python train.py --n_experts=32 --d_expert=288 --normalize_top_k=true --balance_bias=false --init_std_router=0.0073 --vocab_size=26318 --norm_eps=1e-06 --max_steps=6788 --dataset="wikipedia_en"
Below are experts of layer 4 (counted from 0) of a mixture-of-experts language model. Rows are named up (a neuron's input weights, with its number) and show model dimensions 128-255. Each number is 50 + 15 x the weight over its row's rms, rounded and kept within 0 to 99.
Before each expert's rows: a language model's description of what the expert responds to. This comes from a sample of Wikipedia text that the model never trained on.

# expert 1
Description: Spaces, digits, dashes and separators inside tables and stat lists, such as empty cells, '|---|' rows, 1,00'0', Shutouts':'.
up0:41 57 22 58 27 56 15 54 69 47 62 45 74 46 33 65 52 47 68 26 57 46 64 51 41 60 66 50 44 54 57 55 68 54 58 64 80 30 64 55 43 31 59 71 56 29 48 47 54 79 58 54 54 55 61 37 66 25 62 38 43 56 43 41 65 32 72 44 58 32 43 64 58 29 50 67 48 33 55 54 51 45 41 62 43 55 60 61 46 37 43 36 37 39 59 17 43 59 42 28 32 42 27 49 48 26 46 30 41 54 40 82 54 68 60 48 81 88 19 45 39 54 35 70 51 49 47 62
up1:69 38 42 62 14 30 56 66 43 45 62 50 49 24 52 54 54 39 54 41 71 49 48 47 48 62 34 33 73 52 65 56 50 51 49 72 80 50 82 43 45 51 40 53 55 52 56 53 40 18 79 43 57 75 45 49 47 64 38 51 35 67 65 40 22 37 56 41 56 43 53 37 72 57 40 63 49 74 43 31 54 30 56 52 58 43 22 50 66 54 50 63 39 39 50 57 56 46 46 35 56 67 52 41 17 95 40 28 46 26 18 35 41 33 50 31 41 51 60 52 51 57 50 46 56 52 20 71
up2:57 46 63 33 44 43 23 60 78 56 56 36 68 62 40 26 34 45 50 37 39 57 42 53 64 57 59 51 64 32 47 72 39 61 51 44 22 56 50 59 42 53 82 38 61 33 26 39 56 57 37 54 41 24 44 49 54 29 10 69 49 58 37 63 44 38 54 72 61 52 57 70 68 58 50 54 54 47 26 38 76 38 33 60 46 41 74 21 35 71 54 32 44 52 67 24 36 42 43 47 80 55 32 50 36 51 31 45 50 57 45 44 39 38 56 30 43 62 30 26 23 46 38 34 43 24 54 46

# expert 27
Description: Middle and end pieces of place and person names and compass words in tables and titles, such as North, West, -burg, Fair(mont).
up0:53 26 66 35 26 59 25 43 47 59 54 48 29 37 50 29 48 46 53 35 66 53 48 56 58 40 49 47 48 49 65 40 53 62 44 71 51 23 52 41 37 64 28 61 66 52 53 38 47 45 65 35 56 34 83 32 39 40 34 88 34 45 40 58 43 48 47 71 32 23 31 69 38 20 70 31 83 40 19 56 53 50 62 29 53 46 35 76 48 42 35 63 30 61 55 57 61 56 31 28 53 49 48 52 50 37 41 46 46 51 51 72 68 71 38 68 00 26 35 58 19 61 32 85 31 66 81 55
up1:81 45 50 53 48 49 63 73 51 65 53 54 47 06 48 64 56 65 49 57 58 40 55 45 49 45 48 37 53 79 50 56 56 69 76 48 89 69 55 53 71 67 47 61 35 50 55 56 57 64 39 73 29 80 47 25 15 34 20 41 39 48 38 33 56 45 23 65 45 43 51 44 64 56 72 64 55 84 57 59 69 35 57 94 47 54 23 59 85 78 42 48 37 33 48 53 54 48 55 46 61 46 38 63 40 63 56 50 63 48 45 39 69 57 30 41 55 64 38 33 57 37 48 37 61 87 03 71
up2:33 49 50 51 22 67 55 57 58 61 44 61 65 36 50 38 55 47 49 62 34 39 35 78 70 49 15 72 38 56 61 45 35 12 61 30 35 74 64 38 37 42 60 30 61 38 41 42 55 40 68 33 22 54 51 57 43 56 40 46 67 73 53 58 36 37 46 42 20 71 41 41 48 56 61 34 20 38 62 30 42 68 17 60 44 42 57 66 63 48 42 38 52 43 58 31 48 64 48 41 65 55 18 48 53 62 32 59 55 46 43 40 33 53 63 59 76 61 30 17 48 40 64 23 62 46 53 40

# expert 16
Description: Common prepositions and verbs such as of, in, was, is, at, on, by that follow a subject and come before an article.
up0:54 44 73 79 48 69 17 56 48 32 49 39 49 49 62 30 71 54 06 52 32 37 37 59 48 45 43 67 62 50 51 50 44 53 74 28 67 39 72 53 46 61 66 44 35 69 51 54 68 48 36 45 50 35 62 31 54 45 77 64 66 56 16 54 26 34 27 27 34 22 55 49 55 42 75 48 51 12 46 64 40 80 78 42 61 54 72 51 62 31 46 29 38 63 60 66 84 62 38 54 43 69 05 31 49 49 48 35 53 41 30 64 24 44 37 68 49 50 30 39 51 50 47 68 46 64 59 63
up1:35 21 47 62 36 61 65 47 53 25 55 49 42 34 59 25 34 48 59 59 58 40 50 45 45 57 23 59 38 58 26 41 55 62 65 63 60 46 46 80 54 37 51 48 50 50 36 67 67 52 52 38 44 53 69 30 44 52 40 29 58 44 56 52 41 25 58 84 40 50 27 44 66 47 44 28 28 71 28 63 34 48 47 73 52 54 28 45 58 67 58 46 66 57 31 64 58 30 53 46 77 58 18 56 25 59 40 64 92 18 71 41 43 66 49 08 68 62 39 45 31 71 19 70 69 63 60 69
up2:33 49 43 46 52 49 28 58 30 22 60 37 44 44 50 48 59 64 58 73 46 56 57 79 57 11 41 42 62 62 49 48 53 59 62 46 41 62 44 45 44 40 56 43 54 36 76 58 39 20 49 26 57 40 63 70 48 67 22 57 20 53 54 44 49 42 42 49 66 54 44 52 45 70 42 13 20 21 58 26 23 50 25 51 42 40 72 37 57 75 54 42 50 58 66 15 50 21 30 41 75 38 88 32 46 32 44 39 30 48 56 47 47 35 62 48 52 63 38 31 28 37 45 62 30 32 44 12

# expert 10
Description: Digits, percentages and name pieces in election, chart and cast tables, as in '48',045, '77'4, Siam Music Fest '20'22.
up0:47 54 32 71 15 60 27 67 53 57 49 55 15 71 62 68 53 59 44 41 42 45 43 63 54 62 37 81 37 55 38 44 49 44 73 57 68 38 41 64 58 41 50 44 66 61 62 51 84 37 36 60 43 48 67 35 53 58 42 55 43 70 27 40 47 50 43 42 39 14 31 72 71 59 70 43 45 30 25 88 41 35 45 50 42 50 52 38 44 69 42 41 07 59 57 69 58 50 38 42 38 44 37 35 46 31 29 14 25 83 63 44 48 47 49 43 59 41 14 63 58 57 34 46 47 89 57 40
up1:66 01 33 51 29 37 79 52 47 59 64 52 74 43 48 36 69 40 77 22 65 50 43 22 42 43 27 48 30 51 50 44 48 29 48 72 71 61 81 61 62 49 48 34 61 41 51 65 48 21 64 56 42 50 59 14 27 57 39 47 58 61 74 05 41 53 56 65 45 59 53 43 51 35 42 72 15 61 38 46 52 58 62 46 49 68 27 47 86 53 51 38 41 54 36 68 44 45 43 51 75 66 56 54 47 65 39 44 54 58 25 39 54 61 56 25 41 63 56 37 54 47 59 33 70 42 47 58
up2:36 17 69 53 54 48 35 52 69 33 59 74 21 69 49 40 28 32 58 51 39 64 45 77 47 25 15 57 39 66 51 44 32 28 74 48 34 34 47 42 34 47 49 50 61 36 53 32 47 33 75 24 21 36 49 57 43 55 15 52 18 51 50 52 72 59 56 67 56 60 40 63 28 17 81 43 45 51 61 63 43 48 33 44 28 58 66 91 69 55 29 50 62 50 49 61 54 67 49 38 74 62 39 31 45 42 37 44 38 60 50 53 58 40 45 46 32 70 52 68 47 41 40 46 51 62 56 35

# expert 8
Description: Words right after section-heading markers, such as Current, Stadium, and common nouns after the or The, such as episode, series, details, facilities.
up0:55 57 31 54 45 51 44 52 61 30 49 56 48 90 44 46 59 75 41 51 47 50 55 48 47 35 63 37 45 50 46 53 45 52 78 87 76 42 81 37 51 64 63 56 61 35 56 52 70 45 26 64 54 25 79 34 52 49 37 64 27 58 47 39 50 12 53 44 46 42 77 60 80 44 45 76 65 41 49 41 49 41 55 48 38 91 47 45 65 55 37 34 54 57 50 43 65 63 42 77 37 49 30 32 59 49 11 38 37 50 43 42 45 50 30 50 45 29 19 38 47 45 68 55 25 72 35 62
up1:52 38 31 62 27 53 68 50 43 68 63 55 41 38 58 44 68 42 59 80 43 55 45 45 71 43 09 21 31 51 41 48 43 40 51 84 50 46 60 62 51 62 54 43 49 67 42 21 42 63 58 53 53 60 66 55 53 44 15 41 37 18 53 52 42 38 51 66 49 44 56 46 64 54 45 68 37 65 64 49 89 40 50 45 28 41 12 44 73 73 47 68 53 35 48 43 65 68 51 56 52 47 27 68 41 62 44 44 54 52 24 47 43 47 68 38 37 54 69 49 35 59 50 32 30 55 40 85
up2:37 57 48 60 44 59 57 68 60 40 53 36 34 50 29 58 43 66 77 47 65 29 44 62 48 47 59 68 66 67 60 51 43 55 69 54 52 71 55 43 50 46 63 53 52 74 39 60 49 38 58 36 19 18 34 26 62 58 91 54 51 70 49 57 60 08 63 53 44 41 65 93 54 56 45 41 67 86 59 34 46 36 30 70 43 43 55 87 48 60 43 38 47 33 50 60 53 45 51 44 78 57 55 61 58 60 28 60 45 39 62 52 38 72 47 36 51 61 38 44 40 69 55 66 39 76 47 52

# expert 3
Description: Field labels and section headings such as History, Flag, Director, plus is, was and possessives; also year digits and word endings.
up0:71 59 59 58 53 65 17 76 58 40 79 23 42 69 41 41 34 70 50 59 63 40 45 54 49 82 56 72 55 61 71 38 45 58 89 67 59 40 49 78 55 52 64 38 76 53 39 39 71 38 32 57 62 23 32 54 53 36 57 51 56 44 37 51 29 51 47 34 41 43 29 67 53 14 88 33 43 40 36 82 62 56 70 16 52 49 73 49 55 55 45 41 54 58 56 74 58 88 44 46 34 49 42 50 59 40 52 33 61 69 38 61 44 64 79 87 57 27 22 57 72 61 54 93 47 54 57 46
up1:46 37 48 50 11 49 45 53 55 84 52 73 51 15 72 53 50 64 47 35 46 27 70 18 51 36 50 62 57 61 33 39 35 30 50 51 65 51 63 61 64 51 59 39 36 59 60 71 26 50 47 68 30 52 82 40 32 55 28 70 37 36 77 21 34 31 59 46 36 64 38 41 68 35 47 62 52 84 33 52 65 35 41 52 33 47 30 48 67 37 41 51 15 41 49 52 90 66 46 44 58 68 60 55 44 62 41 38 44 38 27 65 25 50 59 10 69 36 48 25 34 29 39 38 36 70 54 90
up2:47 78 76 28 67 90 51 46 37 32 53 41 34 58 42 35 52 58 55 64 32 44 37 49 48 63 61 41 66 35 57 42 78 57 50 38 77 47 77 47 50 63 64 35 75 46 52 51 43 40 70 32 23 34 34 65 46 54 21 18 60 79 66 64 44 27 51 49 53 41 21 64 28 31 66 35 24 58 44 26 55 42 46 73 50 62 66 50 28 49 22 30 65 52 56 27 50 32 47 50 53 44 62 41 47 58 50 59 50 58 46 49 53 66 58 67 61 57 17 43 25 32 48 69 43 57 43 46

# expert 17
Description: Bullets, units, United, years and word pieces in infoboxes, species lists and coordinates, such as • Total, IUPAC, Biblioth-.
up0:54 36 55 61 45 43 35 52 47 20 52 57 38 69 50 24 63 60 53 70 34 62 30 58 26 63 62 64 31 38 36 41 50 22 51 62 45 18 87 47 57 45 67 47 74 54 59 65 79 34 33 41 21 41 53 63 30 61 66 74 44 61 53 56 44 49 31 48 54 49 60 43 42 67 65 38 63 41 55 77 58 55 69 51 26 72 53 43 71 51 23 23 06 43 17 73 74 59 23 26 54 45 37 54 60 20 49 45 34 53 38 41 42 84 53 70 49 54 36 39 39 71 47 38 62 80 52 55
up1:43 42 63 35 21 50 49 54 28 56 62 61 50 40 45 48 38 32 47 14 37 54 57 45 50 24 27 50 56 66 45 53 55 72 65 53 63 68 50 35 48 38 63 49 54 37 40 65 30 43 59 49 43 55 60 35 42 34 45 39 65 47 31 21 26 41 52 87 52 81 49 40 57 55 38 48 36 98 64 46 58 34 57 65 43 55 43 39 76 64 17 63 51 44 54 57 72 28 92 39 42 71 56 51 42 48 50 58 44 42 31 38 28 57 51 41 40 49 54 46 34 29 62 12 72 61 47 76
up2:47 46 51 35 55 73 42 58 63 39 28 72 46 33 37 41 58 60 75 52 06 32 41 57 48 33 11 41 39 72 45 50 81 67 38 31 45 71 62 51 74 50 54 42 56 55 60 22 31 56 58 49 48 19 77 71 56 53 50 50 63 63 70 46 42 55 23 66 56 40 32 49 36 49 55 48 44 56 53 50 71 65 29 38 38 63 78 38 38 60 34 66 53 72 90 55 39 62 25 45 90 40 42 48 39 33 32 56 63 65 35 49 67 77 46 31 40 55 49 27 30 32 63 47 38 69 37 68

# expert 19
Description: Label words in bulleted infoboxes such as Born, Died, Webcast, plus pronouns he and she and name starts in cast lists.
up0:47 63 77 50 42 29 30 18 49 60 48 46 46 79 65 56 58 54 70 64 32 44 27 77 23 46 30 45 12 60 62 27 69 53 46 48 69 53 52 57 45 42 58 36 59 57 56 35 76 36 40 36 56 30 69 50 62 48 48 63 51 26 41 51 55 51 49 55 59 71 41 40 50 48 51 55 89 46 69 47 55 46 24 57 36 72 47 64 71 82 51 81 27 50 67 43 51 55 50 43 20 51 31 35 55 42 45 55 42 50 48 37 39 82 62 33 44 40 31 40 21 41 51 66 74 54 82 75
up1:44 28 61 60 35 79 55 44 37 46 68 63 67 74 32 53 40 67 74 57 57 49 37 83 37 43 69 33 62 81 60 37 46 61 86 80 68 63 70 40 41 60 41 53 41 30 47 77 43 48 53 43 55 52 53 43 77 63 51 57 39 45 32 42 55 36 59 52 48 51 59 49 49 50 45 56 51 52 35 61 53 59 66 53 40 64 52 36 74 61 48 38 61 43 68 64 55 46 36 43 81 50 50 52 28 55 17 52 49 51 24 39 34 77 38 00 36 62 64 34 75 40 49 36 51 27 32 73
up2:45 66 45 24 65 75 49 52 53 60 35 60 44 29 61 40 56 32 52 36 36 60 49 62 61 45 18 42 65 65 43 39 43 82 47 61 31 66 62 54 46 47 62 57 68 38 84 24 97 40 50 41 20 12 36 61 89 55 42 45 37 36 24 31 61 41 49 60 62 21 60 76 30 41 42 31 46 57 63 43 65 40 38 53 54 45 50 65 50 54 46 44 58 40 41 48 32 48 40 07 62 51 50 48 54 78 51 23 60 59 42 57 70 58 12 61 66 45 33 53 56 54 59 62 41 52 26 49

# expert 21
Description: Sentence-final periods, line breaks, list dashes, table pipes and == heading markers at the boundaries of sentences and sections.
up0:55 45 57 66 21 63 56 62 60 56 48 47 42 74 51 32 56 50 58 51 45 60 53 41 23 36 51 52 67 51 28 35 48 30 49 45 78 40 56 67 62 37 64 62 52 75 63 44 49 54 49 47 51 32 39 44 45 30 57 52 75 75 40 44 46 26 59 39 59 43 58 70 45 17 52 69 39 31 52 83 49 49 49 10 36 50 72 46 66 32 53 34 38 48 54 49 47 35 33 28 26 54 06 31 50 55 39 54 68 48 22 36 39 65 24 74 80 32 24 58 38 26 72 86 33 51 73 63
up1:64 34 35 65 34 25 54 58 59 59 48 46 43 13 52 44 36 65 51 61 58 47 71 43 64 37 58 34 79 69 33 33 61 63 75 50 39 54 67 57 62 43 42 45 47 51 34 75 47 39 62 76 36 63 96 35 50 48 36 55 58 49 47 40 17 26 10 69 51 55 59 39 50 45 44 48 60 77 48 59 47 56 50 64 64 39 21 27 79 59 39 56 19 25 43 47 80 26 40 41 66 66 08 47 31 86 57 15 58 46 58 40 45 61 47 25 61 46 52 46 39 52 53 42 76 48 41 49
up2:24 58 50 65 51 81 36 35 49 46 45 51 50 41 54 29 24 64 81 66 81 52 62 65 47 43 61 48 49 49 38 46 32 51 38 23 44 65 52 63 54 34 57 62 38 35 58 24 23 51 66 26 30 36 54 52 50 47 38 55 57 52 55 40 59 52 53 72 50 73 29 60 37 74 57 26 38 56 47 47 57 64 48 58 61 42 69 35 53 52 47 52 52 44 43 23 61 17 27 46 69 62 95 39 58 65 36 39 47 61 64 47 48 74 09 46 33 74 55 35 29 63 53 66 65 52 48 57

# expert 20
Description: Suffix pieces such as -ing, -ed, -ness, -itation, and content words after was or a, such as released, development, wife.
up0:49 12 36 64 58 31 31 55 59 48 71 32 48 51 41 67 32 77 54 51 46 36 47 42 46 65 34 26 40 31 54 31 53 52 73 45 74 44 49 62 50 50 51 50 54 57 47 48 81 28 63 55 53 53 69 56 33 42 48 73 47 57 35 47 56 19 38 72 54 26 35 88 31 38 63 44 71 56 07 81 43 53 52 34 55 54 71 47 45 39 20 77 50 33 76 57 56 31 02 61 54 67 16 31 36 57 64 41 70 56 19 49 41 65 60 66 74 64 38 42 74 28 60 64 55 53 49 63
up1:56 67 50 86 46 31 47 36 46 53 49 35 38 41 67 46 69 62 63 76 79 33 58 67 42 56 71 41 60 56 48 56 36 56 64 47 79 45 49 54 56 42 72 53 53 50 41 45 41 63 85 35 66 51 77 64 46 54 35 37 35 60 46 68 57 43 54 54 28 57 35 45 70 60 58 58 50 81 39 38 40 61 37 62 75 32 42 23 55 44 41 40 27 42 33 19 72 50 34 23 76 69 70 54 42 80 61 55 61 52 36 41 89 49 66 29 48 58 60 49 60 35 27 48 67 22 48 50
up2:41 22 51 31 59 39 26 18 82 59 56 28 58 10 62 57 41 60 68 48 52 39 83 48 38 42 34 52 77 52 62 44 13 35 59 48 46 72 65 56 52 65 78 56 59 32 46 09 61 37 49 38 26 52 32 48 64 64 35 58 53 77 43 56 44 51 44 65 49 34 35 89 54 44 53 25 60 54 59 26 54 43 31 56 52 46 26 50 55 79 30 57 56 57 63 32 46 45 17 61 60 27 56 50 66 35 23 36 60 45 52 42 39 60 36 36 22 56 58 58 33 42 51 69 31 55 52 47

# expert 25
Description: Pipe characters, row-ending pipes, |---| divider rows and dash or semicolon placeholders in Wikipedia tables and discographies.
up0:99 53 45 65 42 67 41 59 63 42 48 52 37 77 30 32 71 53 46 55 42 78 33 63 67 65 54 57 48 45 61 48 61 72 39 35 56 60 48 59 34 44 51 59 55 72 23 41 71 36 49 59 54 56 55 55 65 38 54 58 61 33 33 49 45 19 50 60 45 48 41 42 46 06 37 67 51 41 66 63 44 57 53 66 43 51 71 71 52 51 55 36 45 82 58 46 54 64 42 21 40 52 02 30 45 57 53 46 35 59 41 43 23 79 32 58 83 65 48 70 53 58 76 57 23 83 51 67
up1:51 26 54 43 24 62 57 34 60 28 28 47 36 40 48 50 37 46 94 73 71 51 62 48 54 63 42 23 65 65 47 41 58 48 66 72 71 50 53 54 65 58 50 57 38 33 30 55 63 50 78 48 26 63 63 30 32 58 38 52 45 35 44 22 30 29 41 68 32 48 42 41 40 49 43 69 49 96 52 62 53 48 55 85 58 46 36 54 68 56 41 33 22 49 43 50 68 64 48 30 63 53 42 39 46 66 42 57 45 45 43 33 39 62 49 18 46 50 53 29 52 56 42 37 60 67 29 64
up2:37 41 74 40 39 85 50 49 44 36 39 60 51 46 46 38 39 41 51 50 32 47 58 70 69 23 45 44 44 63 42 77 63 75 47 47 29 53 71 52 59 47 76 33 51 28 35 39 17 43 46 38 17 27 69 45 73 70 33 32 43 69 79 55 22 27 40 54 66 25 56 67 37 75 58 45 53 45 57 25 89 71 46 45 29 33 63 48 46 50 35 17 41 33 51 43 39 45 76 70 68 67 51 43 67 64 67 55 64 50 39 66 50 73 30 41 27 62 36 43 48 54 59 48 38 55 48 46

# expert 15
Description: The conjunctions and and or, closing brackets, and inner syllables of long or foreign names, such as k(itt)ens, Gleoura(ich), over(haul)ed.
up0:43 31 53 52 35 58 31 45 73 36 47 31 68 70 67 52 52 77 59 45 47 46 50 49 51 62 48 49 29 30 51 60 50 49 61 58 54 57 57 78 56 53 41 61 51 40 48 51 93 45 37 75 45 62 44 28 66 31 70 53 52 64 69 45 50 15 38 47 68 50 61 59 66 30 48 37 45 18 64 81 39 49 55 49 54 46 73 30 49 49 25 47 22 49 51 66 72 70 34 27 64 51 40 76 49 73 52 30 44 48 61 43 34 66 61 52 52 71 46 53 71 55 38 70 51 59 56 43
up1:91 34 54 35 15 42 44 72 41 43 62 33 45 36 64 25 39 58 73 55 60 44 59 49 44 53 19 71 46 55 51 52 60 63 47 50 71 58 82 43 53 68 98 33 50 36 54 66 56 43 79 63 51 49 46 27 47 42 51 73 45 50 68 47 39 45 37 58 15 26 54 53 53 40 88 59 57 69 32 72 57 53 64 51 44 62 18 49 63 46 41 53 33 70 52 58 49 58 63 46 54 50 67 52 43 64 30 26 80 51 52 48 48 62 56 36 30 29 40 51 47 72 28 30 43 44 46 78
up2:14 53 34 51 50 77 68 47 53 44 77 47 43 23 33 30 59 72 33 63 73 48 70 53 64 46 34 54 39 52 39 78 50 30 48 52 42 84 52 44 53 68 77 55 62 52 54 17 63 34 76 35 41 60 44 27 45 58 44 59 56 46 37 50 46 40 46 87 53 53 43 74 31 50 49 40 59 73 47 25 40 57 46 51 51 42 52 40 51 56 41 67 55 50 58 37 30 50 65 60 79 37 52 45 74 39 48 59 08 69 46 48 41 53 44 42 41 68 45 44 48 46 57 22 38 52 47 51

# expert 2
Description: Opening parentheses, quotation marks, brackets and dollar signs that start a quoted title, abbreviation or aside, such as (IU), "creole", $P$.
up0:70 51 40 54 52 76 31 80 73 34 44 51 53 73 42 30 67 60 52 44 46 27 31 72 50 29 56 64 52 38 42 52 29 46 75 35 49 36 56 40 49 74 44 55 64 63 52 64 78 33 56 60 66 31 30 67 66 32 48 76 66 69 31 38 47 45 48 62 57 18 37 35 63 24 63 44 53 11 64 67 57 44 41 21 22 48 57 50 51 39 78 56 41 44 66 51 24 47 25 76 38 61 34 25 54 58 44 26 64 48 34 50 68 49 68 53 77 23 24 24 33 50 65 19 48 54 60 62
up1:38 34 41 42 44 63 69 89 50 32 29 53 74 49 32 39 53 66 62 51 47 31 64 41 21 36 38 32 49 56 25 41 71 58 80 70 57 26 85 40 95 65 51 38 59 67 69 80 38 32 55 57 46 59 59 26 48 45 50 49 47 48 58 33 10 60 46 51 41 47 53 55 55 34 56 25 39 61 61 44 38 40 50 70 50 33 31 58 55 48 48 80 45 26 54 44 57 22 45 24 48 71 26 40 49 59 45 23 52 45 30 64 58 61 73 30 49 36 25 60 17 38 60 27 49 62 60 45
up2:10 39 50 70 59 90 41 50 52 30 39 28 38 59 63 24 27 63 58 65 64 62 67 71 52 33 59 46 56 49 59 35 57 52 56 21 44 63 56 32 50 40 66 42 60 28 53 25 35 39 60 49 50 46 45 83 43 35 43 56 57 78 49 82 40 36 54 75 48 48 48 52 43 56 67 28 66 58 52 31 36 53 28 41 62 32 46 59 41 68 48 33 49 29 54 35 81 40 24 49 88 43 65 60 40 49 50 54 64 55 42 48 46 45 57 32 46 67 58 62 24 36 47 65 34 61 44 34